config.yaml
router_score: "sigmoid"
balance_loss: 0.00274
router_bias: true
lr_router: 0.000675
norm_eps: 1e-06
seq_len: 1024
Below are experts of layer 4 (counted from 0) of a mixture-of-experts language model. Rows are named router (the router's row for the expert), up (a neuron's input weights, with its number) and show model dimensions 0-159. Each number is 128 + 24 x the weight over its row's rms, rounded and kept within 0 to 255.
Before each expert's rows: "mostly gets" lists some tokens that are sent to it at least half of the time. This comes from a sample of Wikipedia text that the model never trained on.

# expert 2
mostly gets: " J", " K", " h", " Mc", " H", " d"
router [190 116 132 155 118 121 132  79 121 167  70 126 120 140 153 111 100 124 126 111  85 145 108 178 131 159 134 163 134 132 154 129 110 159 142 183  82 126 153 108 177 137 126 123 140 168 161 138 137 123 132 124 141 101 124 119 136 168  93 102 144 154 135 121 151 166 179 127 102 125 108 140 116 165 137 115 129 117 150 126 162 131 109  68 146 102 146 135 150  77 109 132 143 152 155 139 132 137 141 150 121 110  84 129 137 155 106 133 185 168 124 155 108 118 128 145 138 123 106 110 156 134 154 159 159 131 128 100 108 158  92 133 159 132 114 178 124 105 115 148 139 122 136 160 158 156 151  98 164 138 135 126 137 118 151 152 114 136 101 136]
up115 [120  95  93 161 169 126 159 109 145 168  90 124 193 117 133 176 152 176 120 115 118  97 106 131 148 135 131 123 145 133 119 139 131 163 136 148 129 114 132  84 111  80  89 132 156 117 152 102  94 158 105 121 141 156 130 127 167 119  84  83 154 127 122 147 114 124 113 156 124 161 121 126 126 145 180 147 122 121 114 160  90 111 136  98 113  82 133 168 147 121 105 127 101  87 141  81  94 141 122 102 110 152 146 128 154  84 150 156 110 129 139 125 157 133 120 128 162 122 134 109 153 116 134 123 161 144 143 175 128 132 153 132 163 120 133 114  96 119 156 125 166 141 111 103 144 160 142 130 137 172 156 129  95 154 131 166 121 109 116 163]
up116 [146 103 167 154 132 100 144  99 125 160 111  88 162 161 142 154  97 116 141 148 150 190  97 130 135 139 130 118 113 149 166 152 129 100 130 153 143 154  96 125 124 127  93 166 102 113 165 119 137 138 111 114 117 122 130 114 153 134 112 136 141 119 177 177 138 136 127 152 105  76  85 133 159 112 148 100 115 129 183  68 144 142 144 145 150 151 101 119 146 156 113 117 153 133 150 122 121 152 107 116 121 139 118 166 151 130 131 153 147  97 124 119  73 132 128 129 111 130 132 139  81 137 110 152 184 131 105 122  49 122 145 122 126 130 135 138  94 125 136 124 114 129 142 151 156 110 116 129 146 153 107  83 142  83  93 109 107 107 151 105]

# expert 8
mostly gets: " August", " September", " October", " January", " April", " I"
router [141  93 158 136 112 144 144 101 105 115 121 138 100 151 127 138 145 145  90  99 132 170 140  76 174 150 127 133 174 134 137 132 150 141 139 154 141  98 133 105 180 151 161  97 130 191 158 128 147 133 115 156 156 114 151 127 121 107  95 115 126 153 130 114 146 119 128 111 137 144 126 117 165 168 181 127 116 106 138  90 105 139 113  75 109 139 121 153 133 157 122 142 129 141 143 144 141 116 130 145 127 105 113 121 130 190 117 171 144 118 148  98 149 114  81 155 144 147 157 111 133 110 151 178 154  86 132 113 102 176 154 137 117 169 128 138 103 129 165 150  92 147 110 125 161 109 110 124 175 122 108 119 131 151 134 160 148 167  97 116]
up51 [139 108 126 120 158 156  84 135  91  94 125 139 176 140 117 108  95 138 149 159  99 140 140 128 159 126 142 126 162 160 132 128 128 146 107 160 123 126 135  94 128 123 112 122 160  89 127 191  97 115 124 109 106 140 161 136 121 106  97 132 159 119 152 133 130 153 103 108 120 136 167  76 156 124 126  94 130 144 135  89 101  80 164 134 125 129 191 141 144 125 149  90 128  88 114 105 153 115 138  94 128 101 145 116 159 106 154 170  85 146 153 119 155 113 184 125 159 138 180 134  90 124 120 124  98 145 154 136 132 119 138 103 123 203 138 128 117 131 117 136 102 152 138 150 127 112 132 157 146  84 131 145 140 123  97 112  99 127 138 132]
up52 [103 147 146 145 160 157 141  93 140 101 116 146  73 155 106 129 142 134 157 124 157 120 174  96 142 140 121 111 118 102 132 166 134 162 118 120 118 123 141 125 140 116 119 124 132 188 183 142 111 125 128 107 167 105 114 150 160 116 126 132 170 168 153  82 101 132 158 115 129 105 119 130 163  98 134 151 134 127 182 128 109 148 112  79 125 148  89 145 119 117  64 119  97 157 155 177 121 137 168 111 133  86 114 118 121 126 137 137 154 153 158 114 102 156  94 156 104 109 143 111 119 115 139 182  83 118 108 131 123 141 116  96 115 131 146 142  90 139 148  94 109 124 114 134 179 123 136 107 144 109 142 164 150 140 116 130 133  96 103 144]

# expert 0
mostly gets: "l", " Al", " al", " l", "ern", " cl"
router [120 125  99 115 131 126 140 118  81 169 127 114  90 110 128 138  96 171 171  94 160 140  97 170 121 139 148 108  90 130 134  80 136 110 119 139 133  87 128 118 143 124 141 121 116 117 124 111 152 119  93 134 136 129 124 160 143 123 110 101 119 152 148 150 170  60 158 111 181 120 132  95 105  99 155 131 115  88 129 131 163 114  94 128 128 115 139 100  84  77 128 112 116 135 156 100 168 121 117 139  50 124 148 126 124 111 117 155 128 143 157 109 134 121 146 111 164 135 114 102 132 146 135 111 101 114 137 161 100 137 162 160 150 143 110 151 121 100  91 128 162 112 158 124 184 126 121 100 147 135 110 145 121 143 137 102 108  95  90 101]
up6 [154 119 100 127 102 133 149 121 112 141 149 145 142  96 173 150 166 123 145 126 124 118 174 142 143 146 113  98 135 121 115 115 128 131 166 118 147  89 133 131 112 148 213 148 155 127 162 129  94 119 129  93 116 138 164 166 134 137 114 162 138 139 145 148 111 113 118 125 137 148 159 118 103 154 161 103 172  96 111  80 133 118 123 164 152 154 129 100 132 123 146  58 140 143 131 103 119 144  75 147  97 114 135 104 104 121 154  71  99 166 125 125 165 119 134 109 137 107  83 127 137 137 118 150 121 143 157 132 123 126 153  92 124 139 126 167 114 165 150 142 168 180 143 110 155 108 103 104 139 140 113 157 154 158 105 139 154 123 125 106]
up7 [121 146 133  96  94  99 131  94 112 124 129 120 188 156 128 112 110 120 130 129 140 135 128 135 133  95 132  89  97  90 120  76 124 124 165  91 104 135 132  97 126  96 117 130 129 136 134 147 148 112 112 120 157 122 142 124 147 164 104 116 156  95 145 186 135 141 164 130 147 134 111 114 139 121 131 114 156  95 168 136 100 135  93 124 125 133 115  91 104 108 122 140 161 107 132  84 115 127 135 135  83 162 135 223 176  98 156 128 151 149 127 124 121 139 144  83 111 137  95 117 138 101 117 149 122 147 149  92 153  95 170 141 137 141  95 166 166 124 156 127  97 115 159 129 126 143 113 133 126 142  97 110 121 134  85 134 158 132 119  72]

# expert 12
mostly gets: " at", " in", " on", " with", " under", " for"
router [143  93  71 116 117 129 154 101 116 142 110 150 147 120  93  83  66 124 165 131  93 147 137 127 148 116 153 109 128 138 180 101 143 128 163 106 123 114 104 115 128 160 150  94 139 109 147 107 139 159 135 160 114 103 117 158 146 132 105 106 154 149 142 123 147  99 169 104 153 169 134 138  74 146 155  76  87 105 133 103 134 162 126 101 120 127 139 144 134 121  94  84 136 140 100 110 129 147 133 112 121 143  90 123 137 116 113 112 171 139 132  98 147 157 104 126 137 166 115 129 162 138 157 113 144 106 163 122 128 150 108 109 180 166 160 145 108 129 166 149 154 129 102 128 111 129 109  90 153  88 102 117 140 132 134 105 133 107 100  83]
up22 [114 114 108 158 110 143 180 118 120 128 142 156 134 139 118 136 115 135 126  92  89 151 165 179 109 107 104 126 137 135 118 123 132 143 120 131 103 121 153 123 141 133  94 183 122 160 146  91 147 146 129 100 137 151 133 126 134 133 148 102 135 112 116  82 132 127 153 151 135 118 123 156 173 169 117 180 134 131  99 141 142 108 125  83 139 129 186  74 124 138 102 128 136 112 115 101 119 107  93 110  95  78 128 116 145 143 147 148 144 109 155 131 144 100  94 143 101 130 154 136 131 152  98 138 100 134 113 153 129 141 144 102 143 113 169 126 170 139 178 153  77 183 129 161 143 182 167 159 147 142 111 149 112 146 115  90 145 155 147 119]
up23 [164 101 133 122 125 148  88  99 124 149 131 134 115 127 153 134 121 158 132 105 172 177 113 170 139 107 142 163 106 144 156 140 169 112  98  90 119 107 148 108 124 135 166 141  87 118 119 103 115 179 140 115 121 141 140 120 109 127 153 118 155 147 106 186 123 150  95 170 152 146  85 121 128 140 149 116 110 149 114 129 102 144 134 126 141 128  79  94 157 111 101 183 132 110  88 108 106 150 134 147 107 144 119 143 108 104 130  72 160  95 127 109  66 142 153 134 141 177 136 122  78 141 109 121 126 125 139 137 107 132 138 142 154 124 156 125 134 107 133 160 127 108  74 126 102 140 106 156 149 134  97  80 121 116 132 114  98 104 101 123]

# expert 13
mostly gets: "|---|---", "|---|---|---|---", "areer", " Total", "See", "bum"
router [137 132  58 135 143 117 143 116 135 106 112  75 131 131 125 146 147 166 170 134 131 171 152  93 138 128  95 124 147 137 160 140 173 147 139 168 140 115 137 127 105 172 189 119 122 138  96 138 108 117 145 148 101 131 123  88 126 138 138 131 160 119 144 136 143 152 143 115 151 125 116 122 135 154 132 119 158 103 175 100 117  98 153 132 138  84 134  99 111 125 109 130 122 162 142 119 151 133  90 148 106 122 128 138  88 121 119 114 135 150 146 105 154 145 111 157 101 155 129 101 164 114 150 115  88 103 142 101 137 117 135 178 151 192 152 197 117 141 145 128 129 137 110 112 119 172 110 107 115 149 168 190 114 154 153 118 120 127 117  98]
up21 [116 102  98 141 196  90 128  97 118  95  99 126 169 142 119 124 128 107 133 142 184 102 113  94 141 104 161 162 155 164 176 139 127 100 110 109  95 117 113 119 126 118 135 111 167 133 106 146 125 149 175 113 143  73 138 117 144 129 135 148 119 128 116 117 132 145 111 133  97 146 135  90 125 126  99 103 153 103 139  81 128 123 147 130 137 119 142 148 121 160 114 126  92 156 136 115 111 100 145 175 111 140 158 103 148 141 159 112 178 181 117 117 120 143 137  98 113 129 134 115 122 104  92 127 121 107 107 132 131 160 172 141 133 155 120 155  89 144 134 119 123 103  84 138 128 101 146 110 107 154 161 128 138 151 187 108 149 119 181 162]
up22 [104 161 125  82 145 124 115 141 123 146 128 142 154 120 140 166 186 103 140 136 158 143  91 147 113 132  70 122 121 105 135 135 115 112  99 155 124 162 118 127 122 135 152 126 137 123 113 161 100 118 138  90 141 116  84 127 120  94 124 159 138 122 120 150 139  99 105 156 152 136 113 151 131 148 141 135 131 126 137 130 128 155  88 118 149 127 106 101  98 126 118  68 175  83 117 144 142 136 119  95  92 130 132 166 142 151 116 121 169 181 119 163 178 157 130 133 145  97 100 153 113 119 149 111 106 103 153  95 105 176 103 194 139 150 111 135  98  85 147 114 155 148 156  98 109 170 137 153  88 124 130 135 138 158 124  94 116 138 139 109]

# expert 9
mostly gets: "u", "ru", "af", " commun", "iber", "onom"
router [122 116 136 104 127 133 140 135 133 155 108 130  93 107 126  88  96 148 152  88  88 148  93 134 112 145 114  94 162 154 102 125 146 128 116 114 137 129 132 136  91 132 136 137 112 125 169 118 106 135 105  90 141  87 139  92 105 131 110 137 114 101 116 122 144 113 152  62 132 142 131 114 137 158 124 147 127 152 136 147 194 133 109 145 113 126 132 147  98 146 122 136 134  76 150 108 148 112 141 152 127 119 136 154 138 146 130 105 126  95  49  97  90 132 137 162 139 122  92  99 161 137 137 140 126 133 129 140 110 162 166 149 180 168 114 133 105  72 121 116 130 112 169 130 161 182 101 117 178 153 157 141 119 152 153 159 136 145 162 117]
up20 [120 159 113  96  96  89 150 143 130 132 199 151 166 141 158 147 115 117 127  76 123 110 124 117 117  97 109 122 110 148  92 128 113 124  82 171  99  63 107 113 138 143  92 142 130  90 156 144 142 168 114  53 136 122 151 129 159 131 149 137 143 119 111 110 148 138 164 109 103 105 129 120 155 106 137 153 159 140 146 156 151 138 119 135 129 146 177 129 112 133 154 154 117 135 112 102 126 128 130 140 155 117 119 160 110 127  86  97 142 153 127 115 111  89 154 133 134 107  99 100 113 109 140 145 117 146 137 103 151 155 104 116 163 137 126 166 130 139 120 118  94 139 127 139 142 165 122  83  91 165 116 152 142 108 117 113 167 126 118 188]
up21 [134 135  78  60 103 105 117 125 110 129  96 123 148 103 125 149  81 134 147 131 147 103 117 124 138 145  74 142 137 163 128 104 109 109 132 152 167 129 121 134 162 147 106 161 153 122  92 146  97 151  91 131 160 171 144 124 109 114 107 132 159  94 129 137 106 109 116 135  66 155 140 129  93 152 149 165 126 105 114 117 140 143  86 154 116 165 144 125 132 129 132  96 148  54 144 150 102 111 133 125 176 114 154 117 156 165 136 159 132  95 127 172  88 145 130 161 137 132 107  90 128  87 152 173 128 152 118 113 154 126 164 164 119 132 130 129 104 112 132 139 144 146 121 117 141 153 151 160 112  90 129 123 149 131 131 124 118 138 122 157]

# expert 11
mostly gets: " which", ")", ".\"", " who", "\",", "),"
router [162  99  56 129 110 168 145 111 133 139 124  88 124 145  77 111 114 170 113 130  69 142 109 106 138 120 128 129 131 133 165  87 108 132 128 128 127 137 119 111 142 168 135  97 151 128 141 108 126 160  89 140 139 116 129 167 165 132 149 100 103 129 113 137 130 117 158 116 154 105 119 139 107 120 179 121 144 116 152 138 135 125 158  85 150  73  98 142 125  99 138  82 116  81 145 151 122 164 104 125 106 132 128 163 118 155  97 137 135 104 108  88 161 122  88 134 140 137 114 108 143 178 116 146 121 114 163 123 152 138 165 131 132 157 109 149 127  87 136  96 135 116  87 162 139 125  76 124 113 156 143 110 145 164 158 159 135 145 132 137]
up14 [161 128 105 119 133 139 158 129  88 148 134 106 149 126 134 131 149 131 166 148 126 155  97 132 130 127  89 156 133 155 168 123 119 178 145 115 141 130 153 115  96 121  91 145 159  85 138 133 121 109 126 145 124 144  92 113 105  88 124 134 124 145  76 126 157  93 109  92 123 156 116 152 117  82 147  91 140  85 127  94 117 139 102 116 133 145 107 124 131 130 127  76 180 128 139 140 127 158 146 141 125 169  91 113 104 126 175 136 114 149  86 109 163 113 138 128 129 150 103 133 130  90 126 122 119 153 156 138 138 146 115 175 144  88 150 157 147 170 130 105 213 147 146 129 104 111 140 111 164 128  92 117 148 133 144 159 130 115 105 166]
up15 [147 147 148 122 141 164 123  91 170 128 104  86 160  95  92 159 106 151  89 117 114 140 144 111 133 164 135 115 149 134 116 131 141 146 151 105 109 160 148 142 117 140 140 105 169 151 166 125  64 156 130 134 136 163  98 118  88 107 126 158 121  92 131 124 104 104 117 137 101 118 148 104  99  96 149 117 115 152 156 168 107 136 165 126 161  95 123 105 144 137 113 142 139 141 161 107 100 104 116 138  95 106 113  85 158 118 156 120  89 123  83 119 148 120 142  89 160 125 119 122 159 100 127 116 110 113 169 109 106 109 153 148 122 153  52 146 121  93 116 133 128 148 155 108 104 126 158  97 131 129 161 112  89  98 159 131 101 138 112 140]

# expert 7
mostly gets: "|", ")\n", "\n", " |\n", "===", " ("
router [158 109 110 145  78 138 114 126 142 109 136 130 116 104  93  76 125 166 131 115 104 137 119 134 147 124 161 104 131 144 133  95 138 100 144 129 118 129 117 101 169 160 170 113 148 166 123 114 137 162 119 157  86 142 135 112 107 124 108 126 123 170 138 131 150 148 104 114 138 104 126 134  92 115 176  95 103  99 121  96 121 154 136  95 147  80 105 127 152 119  94 126 147 161 151 143 170 123 130 145 135 118 125 180 143 124  91 103 135 139 110 106 132 177 104 104 145 153  67  92 143 113 124 156 151 135 128  81  81 164 167 130 105 170 123 176 118 114 106  95 145 104 127 127 132 160  99 116 100 137 121 182 107 142 149 132 140 139 130 113]
up54 [150 115 150 111  98 105 129 130 121 145 127 121 161 107 136 121 140 142 129 159  96 104 104 153 146 141 111 119 116 139 107 184 105 128 135 121 109 114 179 152 112 137 192 115 103 132 107 127 171 115 140 137 153 127 138 131 173 150 168 124 145 129 150 178  91  98 147 164 174 113 162 127 115  89 125 134 108 112 135 160  88 135 139 147 114  93  70 145 146 150 139 127 113 108 110 136 164 137 120 127 122 130 139 111 166 130 114 143 137 172 138 123 122 103 118 120 152 137 113 105 128 128 148 130 136 160 146  86 176 186 117 120 122 140 111 132 142 125  83 162 173 140 189 148 173 167  94 148 136 132  96 168 126 132 107 108 105 105 128 152]
up55 [110 164 158 137 108 125 156 123 127 179  86 154 113 108 109 121 130 135 156 143 134 101 142  86  92 110 145 100 124 178 148 111 102 118  68 183 138 110 125 123 154 126 111 146  92 138  99  83 138 163 137 113 113 135 118 152 133 129 119 163 134 108 148 148 110 140 139 119 134 121 155 121 166 125 110 127 144 120  89 148 148 130 133 114 105 101  88 109 130 113 111 164 141 141  86 117 163 149 127 121 125 165 160 159 120  99 117 148 137 114 132 147 159 128 151 124 130 135 130 146 144 118  96 136 153 163 178 128 132 119 167  97  88 151 100 139  69 163 113 183 150 136 109 108 107 106 169 143 124  99 166 159 146  83 109 165 138 140 143 136]

# expert 3
mostly gets: "z", "os", "aus", "sk", "as", "ss"
router [109 133  97 157 143 112 137 132  95 175 112 151 149 120 152 129 115 122 107 167  85 113 155  91 147 168 150 127 153 162 138 121 168 108 125 130 104  63 128 101 123 113 115  94 174 144 164 151  84 167 126 113 113 105 152 114 129 169 115 120 102 126  96 141 166 147 151 112 154 125 156 120 143 139 151 114 129 138 122 145 146 134  91  94 116 117 116 135 108 121  80 132 141 118 128 156 132 131 105 153 107 140  90 158 120 180 109 122 135 164 117 100 109 166 131 148 191 162 159 116 129 143 116 121 108 127 101 126 108 122 164 168 172 113  87 110  90 138 171 118 177 122 145 117 113 112  88 145 103 141 130 119 132 141 149 107 130 137 140 108]
up32 [116 129  67  70 121 127 112 128 121 137 178  85  99 135 154 110  89 139 117 129 123 140 116 128 140 146 131 119 198 138 103  97 134 127 140 138 133 134 124 135 124 103 105  88 140 124 114 108 104 180 147 135 127 133  87 145 151  79 134 153 147 136 142 145 146 136 152 140 160 129 120 112 121 140 142 153 117 173  95  78 173 133 121 121  96 100 167 105 125 153 131 126 120 134 159 118 182 109 166 120 140 129 105 123 148 149 159  76 166 140 118 121 137 148 100 117 113 164 170 125 136 168 145 162 155 138 151 161 160 155 164 129 110 105 162 108 114 120 130 132 178 116 119 131  91 120 135  86 118 112 163 108 149 114 148 129 115 148 145 103]
up33 [143 108 101 114 147 183 142 163 139  95 103 110 143 138  79 143 114 130 119 139 134 145 106 114 129 103 161  99 145 101  82  84 149 129  99 149  99 106 141 160 139 130 118 129 137 157 171 144 103 123 149 118 103 100 121  99 122 135 125 126 131 159 136 106 173 141 128  99 145 133 185 156 119  96 158 162 109 156 140 177 122  96 128 178 148 172 154 142 152 170 110 129 125 106 157 149 119 101 148 111 106 151 136 120 160 116 102 108 120 122 141 101 120 119 149 130 160 136 117  98 137 123 138 145 136 128 145  99 107 100 139 112 135 121 135 140 167 176 134 104 118  96 160 119  81 151 114 139 152 154  89 172 121 120 167 155 176 151 150 164]

# expert 6
mostly gets: "it", "ac", "oc", "lect", "stit", "ot"
router [128 126 115 134 130 122 105 126  94 146 132 127 137 154 129  93 130 138  99 105 115 126 151 150 117 156 161 113 128 140 143 130 137 108 106 133 118 109 122  99 112 115 135 125 105 177 175 139 132 130  95 131 142 126 131 171 128 126 156 136 113 185 162 170 185 137 158  88 180 138 144 162 141 142 162  70 107 100 131 123 120 126 125 117 186 113 121 134 121 143 125  90 136 145 132 121 140 138 114 167 141 136 146 127 166 127  96  97 129 161 159 109 119 108 157 124 168 102 120 119 115 159 137 155 154  81 103 121 140 142 187 144 139 158 150 134  87 137 138 133 104  71 164 113 167 137 105  92 143 118 140 117 128 113 134 149 189 179 130 111]
up7 [130 103 115 145 101  67 143  48 148 169 138  84 127 103 154 120 107 127 101  93 106 122 125 123  89 157 116 148 101  93 133 154 164 107 115 137 184 151 132 117 170 110 151 111 134 167 133 133 134 102 152 120  96 132 142 112 100  94 115 183 157 138 157 195 155 145 139 136 146 100 123 136 124 127 117 136 122 136 178 122 136 162 109 127 100 152 117 134 129 115 112 108 149 125 141 143 126 114 130 106 109 112 153 131 112 135 129 161 144 159 117 158 138 117  95 128 139 148  97 159 122 143 133 141  88  96 118 110 149 116 165  87 105  85 160 113  99 115 121 117 108 132 130  94  99 113  96 122 190 123 147 118 109 156 114 153 114 128 125 141]
up8 [126 121  98 138  97 164 130 151 107 124  94 104 155 121 159 126 100 146 128  72 104 169 119 180 153 120  93 129 158 150 120 140 116 157 139 109 135 136 147 160 116 122 114 148 108 139 145 123 121 162 138 124 113 156 118 169 133 115 100 117 134 149 124 135 158 193 113 119 132 134 167 130 127 117 124 102  98 167 144 157 147 134 106 141 138 126 120 110  97 124 118 144 131 152 100 167 151  75 112 164 169 150 148 153 124 159 106 121 179 136 149 133 102 124 167 145  86 125 103  85 125 165 105 114  93 105 122  67 101 118 162 177 129 137  99 132 135 104  97 107 134 110 133 142 129 143 108 142 161 123 165 130 132  85 150 117 100 153 152 165]

# expert 10
mostly gets: "201", "200", "199", "198", "196", "197"
router [137 145 122 158 104 139 144  87 121 114 111 136 126 139 136 118  77 148 141 104  67 116  85 133 106 119 148 106 118 131 182  80 146 163 165 116 122  88 146 114 143 169 143 123 134 143 136 127 116 164 144  92 141 111 150 132 129 126 111 163 121 117 150 185 145 125 148  99 150  95 150 131 126 132 131 130 116 132 138 127 139 140  96  99 120  89 106 134 122 121 118  93 112 138 146 118 134 129 128 132 122 164 129 181 149 195 116 131 189 114 154 124 146 124 133 121 142 127 123 118 168 114 119 131  98  93 177  85 163 163 116 164 132 155 134 162 111 102 189 115  95 135 117 114 166 128 121 132 131 136 124 155 153 146 169 149 155 152 170 121]
up21 [197 125  98 126 133 114 141 124 106 100 108 132 156 122 153 127 140 142 143 129 141 108 143 117 131 147 105 152 148 136 141 128 138 128  95 145 125 114 150 112  92 103 135 125 132 134 136  81 122 149 176 121 104 120 112 129  78 144 175  91 113 106 124 170 124 105 104 154 101 141 105 100 130 144 149 154 114 147 162 152 106 123 143 157 107 127 133  90 112 176 110 133 151 134 129 179 116  99 120 132 137 102 136 138 137 155 142  80 123 140 144 137 135 134  93 148 125 161 136 122 146 125 158  91 138  74 121 109 150 135 144 116  78 163 150 150 130 175  83  83  80  79 184 107 150 100 101 156 142 114 153 106 100 123 128 136 125 156 159  99]
up22 [ 95 111 156 113 127  94 133 121 128 135 125 177  82 138 124 197 130 111 111 138 131 103  86 139 183  91 150 121 130 152 132 123 142 148 157 131 158 141 129  93 110 168 141  99 131 152 146  98 111 103 132 148 132 109  84 135 120 128  93 140 146 113 166 154  95 116 128 121 125 129 129 148 126 122 140 111 143 135 165 182 122 107 163 115 120 140 141 151 136 110 154 106  96 113 127 130 196 111 145 128 141  77  90 113 149 139 121 167 146  78 112 126 123 114 123 122 124 144 101 111 157 120 110  96 134 136 159  91 130 134 166 117  76 151 103 125  95 142 155  93 128 141 121 128 121 125  98 104 151 103 135 175 102 142 140 128 171 126 161  74]

# expert 4
mostly gets: "r", "i", "gr", "iter", "aster", "ha"
router [134 134 133 165 129 104 113 120  53 110 126 124  97  73 137  94 137 155 126 118 158  96 115  91 147 145 113 137 136 136 124 123 145 158 169 120 121  84 137 105 120 103 166 132 121 164 110 141 144 125 139 169 137 124 114 126 102 130 131 144 137 110 187 202 135  77 162  82 156  96 154  88 106  86 138 118  95 149 147 133 106 138  84 115 137 120 145 130 136 133 109 135 150 136  86 172 128 163 122 108 103 157 145 133 122 144 134 136 122 113 156 106  97 161 132 137 164 150 120 109 158 175 142 138 122 126 186 130  98 145 132 134 165 155 115 152 123 142 123  98 130 109 101 153 160 149 117 118 143 144  98 144 117 109 135 116  98 142 127 129]
up20 [138 101 132 129 114 149 150 154 106 173 120 129  94 137 120 158 102 105 134 147 153 146 127  87 174 100 116 128 115 154 134 110 104 146 110 121 135 110 126 160 130 123 151 149 150 130 123 188 106 139 145 133 137 116 128  90 126  94 174  82 123  97 134 136 153 163  97 119 150 185 109  85 179 145 144 108  93 138 110 132 161 126 152 166 153 139 121  87 173 134 103  84 147 187 108 116 118 142  93 124 133 182 141 138 168 115 165 116  92  94 110 150 145 112 137 157 112 154 132 128 101 134 123 147 124 139 120 134  83 114 153 144 165 129 121 125 126 112 131 142 175 131 168 131 146 119 131 152 132 130 159 151 124  99 120  90 117 133  95 102]
up21 [127  95 151 122 111 103 118  83 146 158  83 166 102 150 150  98 139 126 112  94 186 110 100 147 111 138  85 101 128 139 120 119 112 148 145  99 123 137 161 115 169  98 177 116 133 136 111 130 124 106 101 152 132 143 126 110  99 122 121 130 132 122 136 164 122 166 113  93 110 153 149  67 162 163  97 126 126 136 142 126 128 147 138 125 126 140 100 108 140 171 125 169  96 136 137  94 105 101 126 137 141 100 129 183 114 169 112 160 153 122  74 102 111  92 114  97 141 127 142 129 101 131 160 120 119 112  87 125 139 144 124  98 107 133  94 111  94 108 123  90 137 136 128 127 114 127 128 132 156 200 129 109 129 101 170 165 111 104 130 146]

# expert 14
mostly gets: " v", " part", " th", " inv", " ev", " V"
router [165  82 122 156 151 193 115 124 101 136 123 170 146 125 153 142 135 162 136 121 114 148  99 125  97 152 145 133 149 130 126 111 123 167 138 124 100 126 104 128 133 136 179 126 108 132 138  98 141 130 115 172 161 118 102 168  87 116  77 148 142 139 160 150 119 117 142  68 121 138 138 120 141 112 134  78 118 110 157 127  99 167 103 111 149 139 135 147 112 102 139 117 141  94 100 146 130 137 131 146 132 141 109 139 108 152 122 100 129 113 130 120 159 117 112 119 151 130 146  96 167 110 127 124 109  99 170 113 168 180 115 113 121 157 116 167  85 124 126 166 110 133 152 186 129 124 113 100 192 149 108 112 129 124 149 181 108 119  96 102]
up15 [131 143 139 119 115 172 152 122 130 131 172 173 172 114 123 180 151  99 128 131 130 151  96 137 198  98  91 135  84 147 128 124 112 146  93 147 157 103 132  87 135 112 133 119 154 145 110 132 187 135 139 156 125 165 108  83 127 123 120 114 155 128 116 166 131 120  97 164 102 157 140 181 142 136 114 128 144 104 115 150 119 156 131 122 144  99  95 129 159 147 145 143 137 112  90 126 107 132 142 122 117 151 128 132 107 117 107 160 177  86 132 105 121 124  82 120 125 139 123 125 145 107 162 121 105  91 101 134 120 165  72 119 118 120 144 133 148 107 150 105 126 126 115 126 137  92 120 155 154 128  65  89 154 104 162 111 124 138 156 106]
up16 [167 133 147 159 126  99 104 118 118  60 119 100 103 155 135 157 143 117  72 113  98 149 159 151 147 145 137  94 134 157 105 100 135  82 158 132 159  85 126 138 127 118 145 158 113 139 125 105 133 113  99 112  90 132 122 135  91 138 120 121 119 124 130 141 157 149 142  89 122 164 136 138 155  82 136 126 124 106 151 181 179 130 132 167 114 167 116 106 139 155 137  93 102 151 139  75 142 133 126 143 149 100  99 144 104 111 118 121 119  88 121 144 127 108 115 161 114 115 113 129 110  99 127 138 108 115 126 156  91 159  97 128 129 118 120  97 118  68 118 120 156 146  82 112 120  99 132  70 174 127  93 114 102 139 112 142 103 128 138 116]

# expert 15
mostly gets: " his", " its", " her", " their", " two", " a"
router [135 103  96 144  77 148 136 114 130 128 127 136 140 111  61  99 123 141 152 131  94 111 125 157  98 142 116 119 118 180 206 117 159 123 137 118 103 128 129  64 162 121 180 126 143 119  98 115 130 202 156 166 181 104 113  81 152 143 130 134 156 162 167 118 113  95 141  94 137  83 123 130 118 141 145 112 142 147 118 147 138  93 127  84 126 115 139 136 123 144 122  93 145 129 145 134 135 123 142 158  83 150 102 135 140 122  93 157 149 128 129 136 157 123 106 163 121 107 118 102 169 148 141 116 158 109 155 138 117 107 127 126 143 135 104 143 101  91 152 104 125 119 101 123 134 119 109 104 127 135 111 145 161 133 140 122 142 133 110 165]
up55 [104 140 158 146 165  93 143  89 159 101 153 151 103 143 131 102 158 132 134  80  79 106  99  66 118 129 119  81 134  96 124  85 138 157 184 151 155  93 103 110 174  89 133 149 139 122 157 130 100  91 134 125 147 110 101 164 136 136 148 127 107 164 137 147 108 120 140 106 145 161 149 118 112 106 104 106 120 124 126 112 175  57 130  93  98 125 125 121 144 106 132 146 127 123  95 111 130 118 110  97 161 154 132 145 142 121 136 115 174 163 141 111 127 128 125 121 121 137 116 159 125 134 111 197 123 143 117 109 124 108 123 161 137 120  85 140 137 113 151 176 146  95 131 109 133 102  98 101 142 112 117 124 118 133 111 135 126 152 143 107]
up56 [160 124 152 112 154 108  89  73 158 117 117 106 166 126 140 120  78 152 154 138 144 127 106 151 162 142 109 140 123 143 161 121 145 116 113 146 125 146  93 119 120 119 137 121 119 165 125 111 107 146 137 135 139 132 135 119 162 142 209 133 144 133 126 100 107 120 159 149 124 138 105 135  89 127  85 165  85 143 131 149 110  98 105 179 133 125  88 121  88 126 115 134 126  98 112 136 109 112 131 141 144 195 136  84 130 138 160 103 135 126 138 137 121 144 167 105 156 110 188  53 123 123  98 121 116 129 165 100 119 162 131 150 152 163 112 110 114 145 118 154 102 158 136 157 156 142 158 131 110 142  98 124 127 133 143 139 126 114  86 147]